Experts of a small language model: vocabulary 8192, 349M tokens.
Below are experts of layer 11 (counted from 0) of a mixture-of-experts language model. Rows are named router (the router's row for the expert), gate (a neuron's input weights, with its number), up (a neuron's input weights, with its number) and show model dimensions 0-191. Each number is 128 + 32 x the weight over its row's rms, rounded and kept within 0 to 255.
After each expert's rows: "mostly gets" lists some tokens that are sent to it at least half of the time. This comes from a sample of Wikipedia text that the model never trained on.

# expert 5
router [190 108 167 138 160  95 191 138 123 141 107 109  90 230 163 151  96  97 105 179 115 129 104 131 137 108 140 117 128 155 132  64  91 123  88 154 140 105 139 138 110 122 167 108 138 122 129 122 109 143  58 124 182 130 123 107 102 131  69  75  93 130 117 117  84 139 135  89 144 151  99 155 139 133 156  94 124 102  89 125  79 167 159 129 122 161 101 154 108  89 111 110 112 123 147 148 111 115 154 181  65 121 111 134 161 111 114  80 130 151 164 136  94 145  65 107 136 150  99 161 160 149 148  88 170 132  75 117 109  93 111  87 106 149 171  95 138 143   0 159 180 113 117 126 134 134 136 144 171 183 139 135 140 133  30 146 110 150 114 155 108 125 147 123 147 117 146 114 145 139  87 136 138 150 125 218 119 136  70 150 214 116  76 157 133 128 136 112 105  96 124  58]
gate0 [104  94 114  93 122 103 131 122 174  40 115 110 104 131 110 137  87 130 126 114  95 125 179 122 162 100 146 161 131  89  50  87 159 148 143 114  73 116 184 129 139 137 155 118  32 173  92 156  74 137 143 174 136 134 160 124 166 164 168 131 165 173 123 191 124 130 126 121 170 111  95 133  98  47 140 138 161 129 103  78 111 178 112 103 144 110 116 180  91 136  73 142 138 136 103  96 109 116 199 121 132  96  65 151 111 154 103  58 112 141 158 103 147 106 139 111 136 145  99 179 117 138 170 128 161 127 163 133 147 123  94 127 150 116 131 155 142 168 117 151 140  79 145 111  80 159 119 198 122 148 147 132 128 177 103 128  92 129 142 128  71 154 160 145 130  45 142 107  87 108 151 134 113  63 190 107 113 127 167  99 120 122  65 118 178  66  91  98 162 150 140 172]
up0 [ 87  75 140 157 147  92 133 117 169  60 110 118 183 110 187 152 120 145 100  96 137 114 157 158  88 115 164 114  66 155 126  74 132 142 104 151 129 123 137 100  67  94 160 103 127 102 110 137 128 106 128 163 136  60 104 104 162  75 161 150 122 137 169 167 123 129 126  72 130 109 170 177 154 116 102 109 136 134 133  87 138 114 127  35 133 129 150 121 125 102 107 161 150 115  60 194 180 129 165 143 113 175 127 188 146  96  90 105 114 174 122 171 102 120 120 145 118 137  94 181 171 114 156 116 133 146 169 116 147 145 142 112 128  95 107  78  90 161 119  73 150 104 139 141  89 146 110 146 159 140 175  75 117 163 133  98 125  98 136 103  73  87 120 182 104 151 145  43 102 109 148 116  93 122 167 107 194  93 149 125 109 223 121  42 143 128 128 114 170  90 141 158]
mostly gets: " Raja", " Singh", " Kumar", " Tamil", "abad", "aya"

# expert 26
router [150 159 151 116  80 137 178 146 117 104 159 101 110 212 140 121 152 153 143 194 159  63  85 128 131  91 125  86 141 127 184 105 145 139 153 165 114 115 114 103 163 115 172 119 169 132 105 139 107  89 112  81 196 134 143  97  37 138 103 120 102  77 134  98 111 138 163 105 182  90  98 162 105 145 149 141 108 102 125 161 154 136 142  98 137 144  79 185 133  89 121 179 116 141  59 155 117 116 104 131 109 165 120 120 136 168 157 123 161 134 119 123 124 101 149  94 120 113 157 133 142 157 154  94 138 126 127 123  90 102 125  93 169 147 132  76 190 130 230 152 170 118 175  82 160 136 167 160 137 170 140 206 162  79  14 127 134 159  67 122 104 115 124 107 129 109  91 174 133 147  83 124 124 159 109 194 116 127  87 121 164 100 135 138  94 106 134 143 108  99 146 155]
gate0 [111 160 106  70  84  88 143  92 139 199  98  98 125  95 159 141 160 135 128 216 149 119 144 116 163  98 114 140 142  85 154 145 139 119  82 136 142 120 116 120  68 114 120 187 130 198  68 105 127 150 118 126  93 115 187 104 133 180  79 119 117 135 142 140  98 132 196 158 156 142 134 126 116 147 174 156 124 130 107 153 170  88 205 194 130 107  85 184 146  82 163 155 156 130  94 104 114 128 113  83 157  72 136 125 135 166 154  96 115  69 124 114  83 141  86  52 169 136 130 114 188 151 122 142  55 164 141 122 104 103 160 105 125 132 129 139  71 105 129 145  97  57  94  85 125 112 152  66 153  98  76 187 165 122 114 139 119 158 106 103 133 138 167 144 117 107 126 149 182 146 129 143 108  96  86 172 152 134 116 110 154 138  91 142 156  79 180  96 114 146  84 142]
up0 [132 120 150 164 153 139 155 153 140  77 165 118 121 116 150 137 114  84 159  75 121 110 114 112 130 168  96  70 151 153  81 132  90 134 133  73 130  94 114 123 223 150 139 112 148 116 113 102 101 131  73 160 153 144 108  77  95  79  91 126 158 132 134 103  92  93 103 141 151 103 158 141 168 135 112 135 122  75  79 122 127 131  91  97 142 156 163  69  75 159 115  74 102 153  83 120 126  84 157 140  43 181  95 139 105  99 156 164 165  97 179 174 141 166 182 162  93 132 105  78  76  83  70  94  84 108 110 126 158 143 163  84 158 107  53  70 167 142 133 161 111 126 187 172 123 113 186 110 191 122 155 118 102 140 120 175 122 141 169 152 130 108 153 158  99 150 108 166  94 125  94  89 121 139 129 109 137 130 163 106 121 169 134 140 128 133  77 136 191  80 125  88]
mostly gets: " railway", " Railway", " passenger", " dark", " rail", " trains"

# expert 21
router [137 174 105 117 120 117 177 112 100  89 177 135  99 255 144 107 129 124 124 129 133  97 135 118  99  91 103 123 150 163 120 152  89 113 111 122 144 123 112 133 220 119 145 142 134 180 111 143 133 100 140 130 140 123 113 104  90 154 104 194 111 166 116 127 118 113 137 132 179 127 104 118 107 125 131 148 120 110 116 125 125 175 121 140 138 122  81 135 104 141 101 189 119 105  90 156 150 125 110  85 100 181 106 174 159 167 176 156 121 119 169 139 113 151 106 133 183 114 123 147 123 172 176  85 116 148 108 117  99 156 125 121 131 178 149  95 140 151   0 176 171  86 159  93 172 121 119 140 112 176 136 185 158 137  54 131  95 138 146 131 154 102 162 103 125 108 120 103 121 151 121 125 118 131 144 198 120 123 112 174 164 103 126  99 126 101 122 132  95 181  82  92]
gate0 [167 133 121 168 122 156 119 103  95 129 146 155 129 124 122 142  93 172 183 120 170  76 141 125 119  87 160  88 116  94 109  86 178 129 109 131 166 100  97 109 133  79  88 160 120 188 100 177 161 135 128  76 149 168 201 144 101 114 113 114 115 122 109 124 109 175 160 105 123 154 109 157 167 118 119 158 143 102 143 178 129 136 196  88 140 159 167  94 151 151 166  41 180  86 160  67 112  89 152  78 160 169  96 103 117 153 148 135 131  65 135 165 125 125  60 146  95 139 152  83 136 108 152 143 144 144 158 111 161 146 149 138  93 186 140 109 116  83 152  89 150 129 150 178 125 151 176 194 143 107 122 159  47 134 155 108 156 156 133  66 126 117 138 158 107 137 152 132 123 181 157 196 189 151 109 115 127 182 162  67 137 108 146 119 129 151 101 174 128  89  59 119]
up0 [ 71 138  80 145 151 102  91 139 111 145 125 167  92  86 142 221 169 147 137 173 132 101 100 158  98 129 105 153 132 129  98 158 212 177  40 172 100 131 142 180 106 170 183 156 124 173  55  96 127  55 130 166 143 160 102 183 209 127 113  62 122 119 132 129 144 163 174 194 149  91 150 132 130 157  98 159  88 151 112 168 138  95 143 164 139 121  70 124 137 163 159 162  98  92 103 151 112  90 136 163 137 126 136 174 152 135 147 103  98 129 120 107 124 168 164 125 146 132  81 158 187 101 118 153  93  94  67  70 138  92 129 138 126  95 114 139 160 108 171 170 142 145  82 109 143 114 149  93 143  90 138 158 147 151 111 125 125 172  99 155 177 181 129 149 128 118  93 109 116 158 168 115 123 129 128 139  83 143 128 132 168 136  75  83 112  88 158 144 131 158 121 104]
mostly gets: " world", " World", " market", " Fight", " Dream", "World"

# expert 29
router [144 140 131  69 148 123 186 147 128 144 189  96 105   3 116 117  95 171 107 189 145  85 129 105 128 116 122 102 128 130 151 110 157 104  97 117 131 133 144 115  86 104 161 176 118 155  86 129 135 137  97 160 132 143 115  77  97 108  82  51  75 119 125  88  74 131 121 100 144  81 100 129 131 163 124 152  71 141 105 160 111 161 155 114 108 140 117 137 147 158  83 139 110 130  85 163 120  77 104 121  84 129 107 114 150 217 201 156 161 108 146 140 115 127 133 105 157 138  70 158 128 141 154 100 136 123 111 138 123 153 151  46  93 175 117 102 148 131   0 139 167  95 139 102 127 142 144 110 163 160 173 139 121 114  51 123 141 123 136 127 144 150 126 124 139 109 103 113 129 147 108 150 118 148 164 215 125 140 108 127 140 115 113 112 135 125 115 155 108 105  71 127]
gate0 [176  84 160 111 103 146  69 106 129 110 119 107 173 145 102 206 164  93 160 142 179  77 179 107 190 106 142 184  71  99  68  90 124 164 131 104 197 133 128 111 166 166 151 111  95 169 109 161 136 132 151 139 118  84  82 128 166  99 138  80 147 133 133 106 122 111  98 146 193 116 127 122 129 133 149 153 173  92 174 119 114 138  73  91 124 112 142 105 100 163 160 112 121 166  80 197 110 143 161 169 115 198 153 154 120 121 115 105 119 133 148 138 125  55 134 162 172 136 137 160 138 159 109  55 130  98 160  89 154 151  95 140 145 143 129 129 134 132  76 149 178 123 101 149 111  95 138 127 151 205 118  98 124 158 115 146 125  98  91 182 124 141  97  53 139 138 144 109 118  89 192 151 101 166 117 100  92 110 128 160 175 189  84 102 113 104 160 170  97  78 124 120]
up0 [189 155 142 159 169 125 115 178 148 107 114 128  71 140 149 151 128 109  94 130  62 173  93 136 128 136 108 118 135 136  92 185 143 144  68 138 173 139 144  84  99 191 126 166 178 112 173 118 162 148 113 125 122 131 113 158  97 106 141  93 139 136 156 115  73 201 192 125 118 154 150 119 100  60 145 118  92 136 191 136 153 101 164 124 155 125 173 168 107 106  38 101 217 115 106  58 133  95 108 106 109 103 149 137  92 129 174 127 115 122 112 165  94 157 121  95 110  79 119 133 162 141  90  89 114 142 127  75 197 138 143 135 131 130 136 162  82 119 146  81  64 126 146 144 118  56  85 191 103 100 145 121 102 160 148 177 126 167 116 118 136 105 161 158 120 123 153 149 183 104 115 132 178 111 121 172 103 155 111  96 145  79 178 144  86 127 113 144  73 129 120  86]
mostly gets: " ITA", " BRA", "ão", " ESP", " Santa", " Puerto"

# expert 2
router [144 135 113  75 123  99 176 155 137  89 138 110 100   4 143  75  68 145 121 164 134 121  72 120 146 128 129 104 172 156 150 155  98 129 138 154 167 121 121 125  69 162 181 115 128 101 120 124 122 175 136 146 221 141 156 113 152 109 125 171 100  95 129 132 126 152 150 135 151 100 123 143 106  99 162 146 164 100 126 167 100 182 134 162 108  83  76 208 131 111 130 109 140 104 105 128 103 118 100 108  70 156  89 147 147 175  93 159 111 133 135 152  95 168 121 140 158 121 167 130 147 149 138  86 127  84 127 137 151 119 103  66 119 172 173 153 163 146 255 158 131 107 157  84 193 126 158 169 136 140 126 165 169 122  51 157 118 158  90 146 117 105 139 128 116 144  82 169 139 168 115 127 160 144 103 202 123  80 110 124  85 124 119 111 135 133 110 118 143 158 105 138]
gate1 [196  81 142  70 108  57 115 111 144 148 171 167 141 132 127  95 117 197 128 101  99 121 151 157 114 157 130 137 108 124 110 123  64 150  63 116  98 116 116 164 138 154 105 166  87 150 129 165 116 160 174  98 179 173 131 151  62 128 163 121 135 112  82 140 117 102 148 142 138  97  77  79 184 129 154 146  99 182 114 151  58 138  94 129 113 167 158  89 134  85 152 175 117 150  85 158 171 134 165 111 124 130 146 118 119 145 135 112  95 150 159 177 167 158 178  80 177 168  61 175  93 178 102 105 190 129 115 138 177 150 134  83  98 173 152 136 122 110  73 166 106 136 138 186  91 113 105 126 173 139 104 135  67 140 132 201 104  96 135 143 154 105 159 193 136 163 169 100 145  91 115 123 160  89 129 103 157  90  91 122 146  84 114  99 135  86 111 131 121 111 104 100]
up1 [ 99  79 180  65 129 138  92 133 117 130 146 129 178 173  78  51 119 146 186 188 131 141 119 103 112 166 156  95 147 119 144 156  61 120 152 117 111 144 223 159  84 116 170 161 107 135 106  90 117 112 159 103 161 140 150 107 105 141 162 109  66 137 130 180 153 145 142 153 134  88  97 117  97  89 164 117 151 154 120  85 169 111 122 115  81  74 123 168  94 100 148 136 127 143 126 180  85  79 106 171  29  73 116  99 140 156  92 147 130 123 116 153  93 137  86 103 121 114 134  72 100 128 169 186  88 131  91 111 116  62  99 101  77 139 189 141 112  97 115 134 116 163 163 153 109 120 128 145 128 171 156 141 144  98 118 120 116  68 110 100 149 115 143 173  86 129 108 128 112 139  85 122 113 120 139  80  93 112  93  83 115 169  97 112 151 135  57  96 192 150 115 107]
mostly gets: " some", " four", " all", " three", " six", " many"

# expert 0
router [148 143  98  80 164 134 175 168 109 108 186 122 104 106 175 124 149 186 136 136 160 115 126 154 101 166 192 142 128 179  92  55  80  84 104 152 102 114 122 142  96 139 125 131 142 178 117 101 104 128  55 131 172 123 164 109 120 149 102  85  86 154 126  73  73 164 127 128 177 118 144 155 120 135 159 110 139 192 110 174 142 111 116  85 116 107 100 162 128 125 149 141 107 111 130 137 107 152 133 152 114 150 143 137 141 133 121 146 153 143 199 177 122 159  95 102 184 153  98 189  95 187 152 103 138 149 107 132 168 130 161  84 181 124 191  84 118 146  22 133 174  67 170 141 118 183 145 111 106 118 128 129 134  79  23 118 119 149 102 115 104  92 146 141 216 144 130 111 109 164 111 131 141 148  87 145 115 112 133 108 118 102  98  90 141  93 182 132 140 130  83 116]
gate0 [173 167 143 129 236 110 137 124  87 160 115 171  98 108 151 143  57  78 131 151  87 151 140 170 107 175 142  95 131 112 123 177 144 113 162 129 112 159  99  87 157 131 115 136 168 150  80 138 112  96 104 116 132 114  96 115 140 134 211 175 150  77 128  98 126 165 169  93 110  96 107 122 165  98 123  81 142  93 145  94 152 146 157  99 141 106 151 131 133 133 138  30 131 130 133  96 224 104 118 180 153 135  95 105 123 116 133 160 183 124 134 108 121 163  70  81 142  77 205 143 124 162 136  91 123 141 110  50 100 161 173 174 171 138 123  90  90 136 121 117 132 106 170 159 149 134 107 116 156  89 110 159 159 108 118 152 108 117 157  52 117 127 181 157 104  76 104 121 150 102 107 125 134 149 162 111 120 143 125 159  91  67  81  93 195 104 141 106 140 136 143 130]
up0 [159 150  74 163 141 151 116 108 178 144 148  99 114 139  49 118 167  84  98 126 176 129 205 144 125 145  91 134  97 118 163 168 149 166  96 141 163 155 118 109 138 149 142 159  70 132 124 126 124  97 132 165 134  94 124 128  86 160  70 146 157 118 132 167 122 110 120 123 111  90 104 121 150 162 171 182  78 104 158 177 166  93 143 167  94 222 102 144 119 114  84 141 115  95  91  87  98  87 205 134 123 142 173  98 187 148 166 163 137 165  35 134 134 192 144  62 183 147 123  88 130  90 129 141 126  69  84 107 113  99 108 134 121 103 170 117 115 131 162  88 117 102 154 104 125 145 120 176 173 152 207 149  89 147 142 129 125 147 138  92 148 137 102  82 179 146 118 163 115 131 122 108 133 157 147 125 135 179 101 116 150 177 186 163 113 137 137 110 112 146  68 127]
mostly gets: "D", " law", " Parliament", " legisl", " laws", " policy"

# expert 10
router [138  71 123 102 126 136 124 182 130  90 147 116  87   0 144  75 109 138 145 183 150  88 131 136 132 118 111 150 131 151 105 153 108 152  91 105 107  88 116 170  84 124 146 157 118 151 182 166 113 125 123  98 141 125 122 113 129 109 140 163 101 123 141 112  94 161 131 135 193 150 123  98 108 156 171 153 150 127 159 157 160 208 157 114 115 136  89 162 118 125 127 152 148 125  90 132  79 112 116 110  92 110 111 103 139 207 167 168 155 118 167 159  99 127 153 110 161 113 108 140 149 115 105 113 128 116  97 121 133 142 145  94 147 108 159  78 131 141   8 157 146  65 120 103 143 172 152 138 150 137  96 141 156 141  44  88  97 160  97 130 168 140 180 112 141 128  92 115 112 148 116  93 104 121 131 255 100 142  94 118 118 112  82 109 120  50  85 155 145 116 125  97]
gate1 [147 181  83  86 128 104 161 177 128 155 120  94 133 123 172 163 129 107 105 156 132 116 115  45 111 130 145 121 104  87 123 101 157 144 137 116  88 124  96 147 166 126 173 123 132 130 135 115 146 106  79 150 151 121 122 116 121 140 125 117 151 121  83  30 139 100 161 171 116 166  66  91  75  43 122 108 193 150 115 135 107 119 120 125 116 140 184  70  82 172 152 165 163 136 158 124 118 163  60  87 129 129 131 146 107 112 113  83 166 110 169 103  88  59 166 124 107 115 123 142  94 132 110  92 126 162 126 157 146 119 129  99 103  92 119 218 153 111 162 167 130 125  81  96  47 213 138 179  93 126 107  76 134  80 140 232 152 109  91  91 105 154 125 151 124 107 110 147 115 140 134 121 153 158 140  78 183 167 130  91 131 129 150 105 116 129 108 166 118 122 137 115]
up1 [159 114  85  94  65 100 133 134 124 169 116 160 113  85  95 133 109 111 147 132 146 169 119 125 143 137 144 103 134 176 132 156 199 120  86  77 157  62 135  94 118  81 177 156 103 126 132 124 110 127 111  97 164 160 126 133 186 146 118 143  76 124 153 106 140 199  84 105 179  99 127 150 158 162 103 104 142 124 147  79  95 123 145 178 132  32  95 106 123 134 105 152 136 132 169  92 196 159 157 106 103 152 134 136 108 141 105 136 123 158 148 127  86 139 164  87 114  59  97 128 144 102 101 142 145 116 125 112  85 109  53 137 164 122 132 124 127 105 148 123 111  82 170 154 140 142 143 149 150 137 169  98 123 145 110 146  75 161 174 120 138 130  71  98  88 135 212  99 176 170 159 102 170  78 118 145 111  13 169 179 149 200 139  93 145 152 116 184 142 124 121 112]
mostly gets: "Career", "Col", " access", " Territ", "Gls", "Awards"

# expert 30
router [145 129 118 106 146 139 158 161 157 113 197  98  61 109 180 116 126 129 102 144 100 120  75  99 119 130 127 128 165 110 124 168 133  60 101 130 151  63 179 130 210 146 148 103 133 173 102 159 110 143  96 101 127 138 173  83 140 129  55 115 100 129 162  73  99 155 167  88 195 145  79 144 118 140 181 130 113 120  92 138  93 138 128 119 115 137  80 177 174 130 170 129 135 156  32 145 148 119 119 108 136 135  83 132 120 166 149 125 163 117 121 103 123 168  90  95 144 108 120 178 137 142 149 115 119 150 161 140 142 119 120  86 145 159 147  80 143 187  57 128 179  75 135 108 193  99 128 135 169 151 130 171 202 131  46 100 123 176 112 138 141 137 113 131 151 137 134 127 130 185  98 101 105 139 113 206 126 134  82 167 181 138  83  94 171  93 131 124  88 131 123 154]
gate0 [153 111 115 100  84  88 103 153 115 144 147 118 122 146 113 171 113 146 134  90  55 121 198 124  67 186 117 103 121 168 126 115 153  98 114 111 148 140 176 141  85 102 145 122  76 117 125  73  86  86 161 136 158 121 124 121 101 212 121  76 126 171 113  81 119 156 169 114 114  90  87  92  70 144 183 182 115 171  99 120 118  98 118 123 156 134 159 128  79 118  99 148  88 136 110 151  88  78  74 134 135 137 112  49  86  71 199 140 167 137  94 114 103 152 117 117 139  97 151 131 136 186 149 136  88 161 143 190 138  98 134  35 142  93 150 118 166  80 138 183 113 129 124 132 114  91 133 133  92  81  66 154 167 107 104 128 113 122 123 184 165 163 125 106 139 136 157  98  93 150 153  93 136 144 146 103 133 183 106 154 140 149 109 130 136 154 126 122 161 124 164  38]
up0 [ 75 121 127 139  89 131 132 109 124  43 213 151  59 145 141 135 164 114 115 169  77 120 135 146 145  87 205 110 150 173 142 159  50 155 174 127 106 178 146 125 127 102 147 145 114 116 143 147 109  75  71 108 140 107 171 110 172 101 140 114  84 131 147 162 116 123 146 145  90 163 129 116 144 119 123 140 160 138 153 124 135 135 125 135 114 128 173 124 172 185 127  89 104 145 119 120  68 149 106 117 113 115 130 141 132 181 109 121 115 197 111 135 129 128 100 122 135 162 183 152 177 120  92 128  45 114 158  90 161 133 103 110 131 140 131 141 125  34 147  80 119 195 105 124 120 123 127 178  85 111  99 107 141  95 130 177  67 143 108 180 155 151 155 102 127 107  91 108 124  99  88  85 113  99 190 117 149 140  89  89  97 161 113  68 103 116  26 133  90 137  78 127]
mostly gets: " final", " match", " debut", " championship", " contest", " round"

# expert 20
router [106 155 136 114  92 129 216 141 153  78 147  74  85 114 160 110 109 116 126 196 118  95 104 127 120 126 128 103 126 165 145  98 122 103  87 114 152 134 157 106 111  69 170 169 133 104 144 105 119 147 102 139 205 101 122 110  92 126 159 119  63  69 123  97  99 112 135 110 183 139 109 142 102 123 128 126 136 118 133 116 139 176 160 158  95 177  90 168 101 169  83 111  84 126 104 151 151 140 150 143 109 112  82  84 138 140 122 129 129 102 157 186 111 125  71  86 145  85 129 124 149 176 117  54 123 163 139 153 148 164 130  67 164 119 213 102 135 138 152  96 176  91 153  62 123 165  96 185 172 135 140 132 112 125  39 139 108 169  75 119  76  88 127  87 162  68 120 136  96 185  94 129 103 177 131 192 124 156 100 140 142  69  92 122 172 100 131 136 116 121 122 112]
gate1 [147 112 173  76 102 115  94 142 167 134  98 106 178 104 118  97 122 109 166 160  91  90 171 171 101  50 147 124 186  98 115  56 149  97 158 143 138 191 138 133 169 142  87 115  67 148  94 186 126 135 108 129  88 138 106  95  84 178  88 178 132  59 153 165 167  99 114 123 138 108 123 218 186  91 164 127 119 140 117 170  93 120 165  85 163 138 136 110 133 171 137 154  56 156 156 104 161 140 179 121  89 137  98 146 118 126 142  97 108  77 105 116 191 122 135 167 116 148  84 175  84 122 166 134 188 104 119 173 104 159  94 118 140 198 120  99 124 154 106 132 148 139 102 139 140  96 120 140 102 117 102 156  71 101 105 106 165 102 162 201 145 161 137 173  97 111 155 108  92 164 147 143  98 114 138  94 135 136 139 130 128 168  91 122 128  81  95 156 168 123  91 107]
up1 [113 137 131  92  90  69 123 182 138  63  75  51 165 105 180 127 113  90 119 115 108 137 141  97  73 125 151 128  80 118 120 159 171 158  68 120 147 112 188 165 145 134  91  91 129  97 131 215 149 122  94 148 121 109 100  98 111 132 108 107 152 108 118 148  59 119 147  93 133 111 170 148 107 173 103 131 143 172 109 155 152 172 144 109 122 128 159 163 114 141 134 126 138 196 185 138 195 210 155 102 134  77 140 181 124 182 143 169 128 130 118 122 142 141  73 155  96 113 150 187 113 145 130 184 145 135 133 155  93  47 115 138 190 173 140 145 132 166 106 137 124 132 138 172 139  76 146  99  57 116  88 150  80 112 108 119 140 175 116  97 121  81 147 126 130 144 103 101 130 144 129 152 136  60 124 198 135 158 179 143 142 105 145  96 139 147 111 164 140  76 149 128]
mostly gets: " Henry", "—", " 1970s", " William", " 1990s", " Edward"

# expert 14
router [161 132 133  92 153 103 153 205 132 129 130 111 125  43 150 120 143 146 160 146 113  91  89 140 154 130 143  99 130 114 141 176 110 124 139 107 112 122 158 111 139  93 176 153 146 165 154 143  82 127  93 105 171 111 113  99  75 113  84  95 134 136 116 106 101 135 122 135 165 149 105 129  80 172 104 119 109 156 143 171  77 134 153 110 102 134  89 166 106  98 104 139  94 149 109 192 113 143 143  95  53  88 115 109 138 139 158 116 130 158 142 157 118 152  92 103 149 111  98 129  77 133 162 130 128 120  90 131 145 133 133  40 187 112 138  62 128 140 255 198 143  59 117 115 163 163 132 167 147 112 138 147 142 159  72 140 117 158  75  94  95 119 140 138 126 122 117 139 188 179 126 120 152 106 156 186 128 139  88 136 203  92 101 114 164  91  94 158 149 168 106 122]
gate0 [114 145 124 135 106  78 107 111 109 130 124  53 134  97 132 159 104 220 165 133 106  84 138 114 134 108 138  75 117 154 107 160 140 131 133 134 134 202 132 155 146 101  44  90 168 131 116 127 111 118 104 103 129 123 122 113  79 147  52 124 145 114 166 165 102 112 145  75 120 171  98  61  83 114 142 147 150  56 120 143 147  92 147 128 143 192 107  93 113 137  99 191  95 146  90 154 159 132 148  50 122 162  57 130 117 114 162 208 136 135 160 124 134 100 121 158 116 187 119 117 121  64 104 141  88 108 121 162 115 117 101 138 138 132 137 141 147 173 138 109 146 182 129 145 106 133 182 167  70 140 101  86 108 107 101 107 143 108  55  90  71 157  78 141 123 147 148 151 117 135  77 118 117 138 143  65 159  88  74 122 122  80 136  75 100 133  92 164  90 105 110  97]
up0 [128 100 118 106 160 137 140  99 115 144  93  93 140 130 156  93 137 143 127 120  84  70 138 156 152  86 102 109 129 107 100 115 153 164  99 121 131 117 181 143 132 163  85 147 129 132 146 188  98 104  91 166 127  68 125 102 124 152 107 105 146 126 157 108 120  77 146  34 101 105 168 132 105 126 148  80 144 133 167 105 196  88 190 196  90  75 165  99  90 113 133 119 120 112 162 179  94 111 208 116  61 115  23 113 108 152 172 160  85 145 115  77  94 103 115 112  89 102 164 170 129 120 118 118 119 179 115  54 143  98 135  62 214 159  80  82 115 121  99  95  86 155 143 137 112 122 148 111  79 145 131  98 136 145 118 147 147 133 142 103 123 142 125 148 134 185 131 131 176 121 147 156 141 113 179  77 128 131 128 144 140 126 181 120 184 121 138 117 125 109  52 138]
mostly gets: " '", "Be", "Bl", " bl", "Th", " Stra"

# expert 12
router [149 114 151  88 126 117 178 112  76 131 143 121 122 221 149 129  89 154 149 198 101  81 168 115 143 141 106 120 118 165  83 137  80 145 106 131 108 108 125 104  74  97 149 133 144 119 156  94 152 129  77 136 112 157 135 129  75 121 128  74 109 117 102  58  69 158 159 120 230 126 168 128 127 113 128 136 118  97 167 151  93 182 115 115 122 101  84 144 106 100 143 133 107 163 122 130 114 156  89 108  88 187 100 116 154 116 145 149 125 121 173 129 120 154 103  92 106 105 137 139 133 127 145  58  89 163 134  78 174 186 141  87  94 123 164  80 145 162  29 107 147  98 181 122 192 133 143 152 157 117 119  96 135  79  40 135  89 117  92 128 104 116 107  84 164 135  72 113 124 161 130 130 130 167 121 227 135 101  85 129 135 129 105 105 163 100 110 129 139 126  92 103]
gate0 [152 129 164 189 148  95  48 120 104 103 121 180 119  81  80 106 106  75 165 199 123  92 136 142  78  63 127 124  79 166 135 117 114 175 147 105 172 120 110 123 153 128 157 167 118 135 140 125 129  81 100 161 169  77  90  75 159 102 107 110  86 147  47 127 132  79  50 115 156 113 101 127 135  98 121  81 109 140 127 175 121 119 176 175 130 104 113  86 127 108 115 149 116 123  69 148  89 160 117  89 176 166  81 114 124 137 129 115 156 135 141 147 142 163 115  94  97 131 108 136 170 187 159  94  84 153  84 130 194 150 110  90 127 155 187 132  89 162 135 116 142 158 133  49 155  64 138 144 166 130 155 108  81 101 129 124 122 113 126 134  98 104 114 159 104 148 119 119 199 132  82  88 137 124 159  89  77 120 177 139 107 124  78 123 156  90 152 162 111 143 165 159]
up0 [185 123 150 111 151  81  84 139 142 151 141 109 135 107 112 144  59  77 141 175 167 132 176 156 106  40  97 100 133 147 114 154 166 125  63 140 148 114 105 118 174 124 134 130 132  92 104  88 110 127 138  94 152 155 143 140 144 112 153 129 146 133 122 124 139 107 143  65 122 147 116 112 147  63 150 136 144 139 127 184  84 105  84 106  75 102 155 118 118 112 174  61 126 161 124 136  98 123 185 124 143 181 178  88 110 119  68 151 131 127  51 141 150 148 118  98  90 155 137 132  99 143 145 146 153  91 101  90 137 140 169 166 188 175 140 117  73 162 140 170 103  54 120 137  66  53 184 191 160 111 107 153 175 120 116 154 159 163 134  98  30 123 145 148 163 150 134 119 150 111 161 157 161 114 180  87 107 160 104 130 104 149 110 134 183 115 148 116  90 119  74 115]
mostly gets: " MF", " FW", " GK", "DS", "LC", " DF"

# expert 15
router [150 132 149  95 133 104 134 151 108 112 167 100  93 255 137  73 131 164 142 150 126 147 161 139 163 116 123 133 133 160 139 128 140 108  87 136 133 116 116 128  73 128 147 119 150  96 105 123 111 112 134 119 158 119 111 119 134 155  93  55  99 170  97 118  76 137 116 132 172 132  80 127 141 151 157 125 123 124 113 140 110 160 190  94  75  80  97 155 105 118 138 139 136 116 111 139 113 129 145 126 106 115 117 115 127 167 117 146 161 136 147 150 111 143  96 115 134 146  82 162 125 128 152 106 125 106 125 133 159 140 133 108 214 117 156 117 156 157 255 150 157 144 157  90 143 146 167 132 142 160 118  79 139 134  52 147 117 140 130  99 128 116 117 122 162 109 142 166 158 183  74 100 173 144 118 255 164  98  78 114 152 126 106 113 121 128 128 223 158 132 118 137]
gate1 [103 159 131 166 150 155 170  83  88 126 106 133 111 131 188  98  94  85 158 168 110 108 116 112 159 125 157  84 109  83 101 168 157 141 124 121 135 163 161 119 132  94 170 175 159 148  91 201  83  81 148 196  93  88 138 177 119 123 110 131  99 188 161 142 121  73 130 190 134 112 106  99 127 172 146 100 109  76 207 121 133 180 151  65 129 107 128 101  75 106 196 167 153 167  53 166 116 158 121 139 120 174 129 151  94 120 150 154 112 119 177 112  86 198 119 120 125 115 129 164 112 120 134  99 116 144 175 156 134 114 146 136 158  67 182 139 114 155 103 101 108 167 130  76 170 159 107 134 132 109 138  99 184 164  99 167 126 127 178  94 148 109 149 176 126 218 114 182 143 143 122 128 141 120 166 113  74 117 108  86 153 134 109 114 147  84 134 166  97 107 104 128]
up1 [143 151 177 115 135 137 126 172 121 121 124 155 185 131 200  88 114 128 158 135  96  82 162  89 140 117 145 178 169 154 169  85 111  84 141  94 169 158 165 141 129  98 189 165 132 149 141 178 158 117 160 116  88  81  98 156  95  86 139 140 128 190 117  98 129  85 119 183 153 124 137 117 161  70 166  25 121 129 128 185  62 170 128 100 101 101 127  81 125 108 137 185 162 186  86 149 139 191 153 178 179 164 113  76 105 131  79 127 133 105 190  64  84 107  93 145  62 141 116 135 113 118 129  65 105 136 120  96 139 107 137 122 128  96 122 102 112 140 122 114 110 103 107 162 188 138 159 139 134 131  88 161 113 153 118 121 117 146 138 142 110 110 189 122 109 166 132 144 132 111 153 124  87 130 148 126 153 128 167 149 141 125 163 226 165 134  90 105  99  75 112 125]
mostly gets: " households", " household", " median", " ±", " Commun", " census"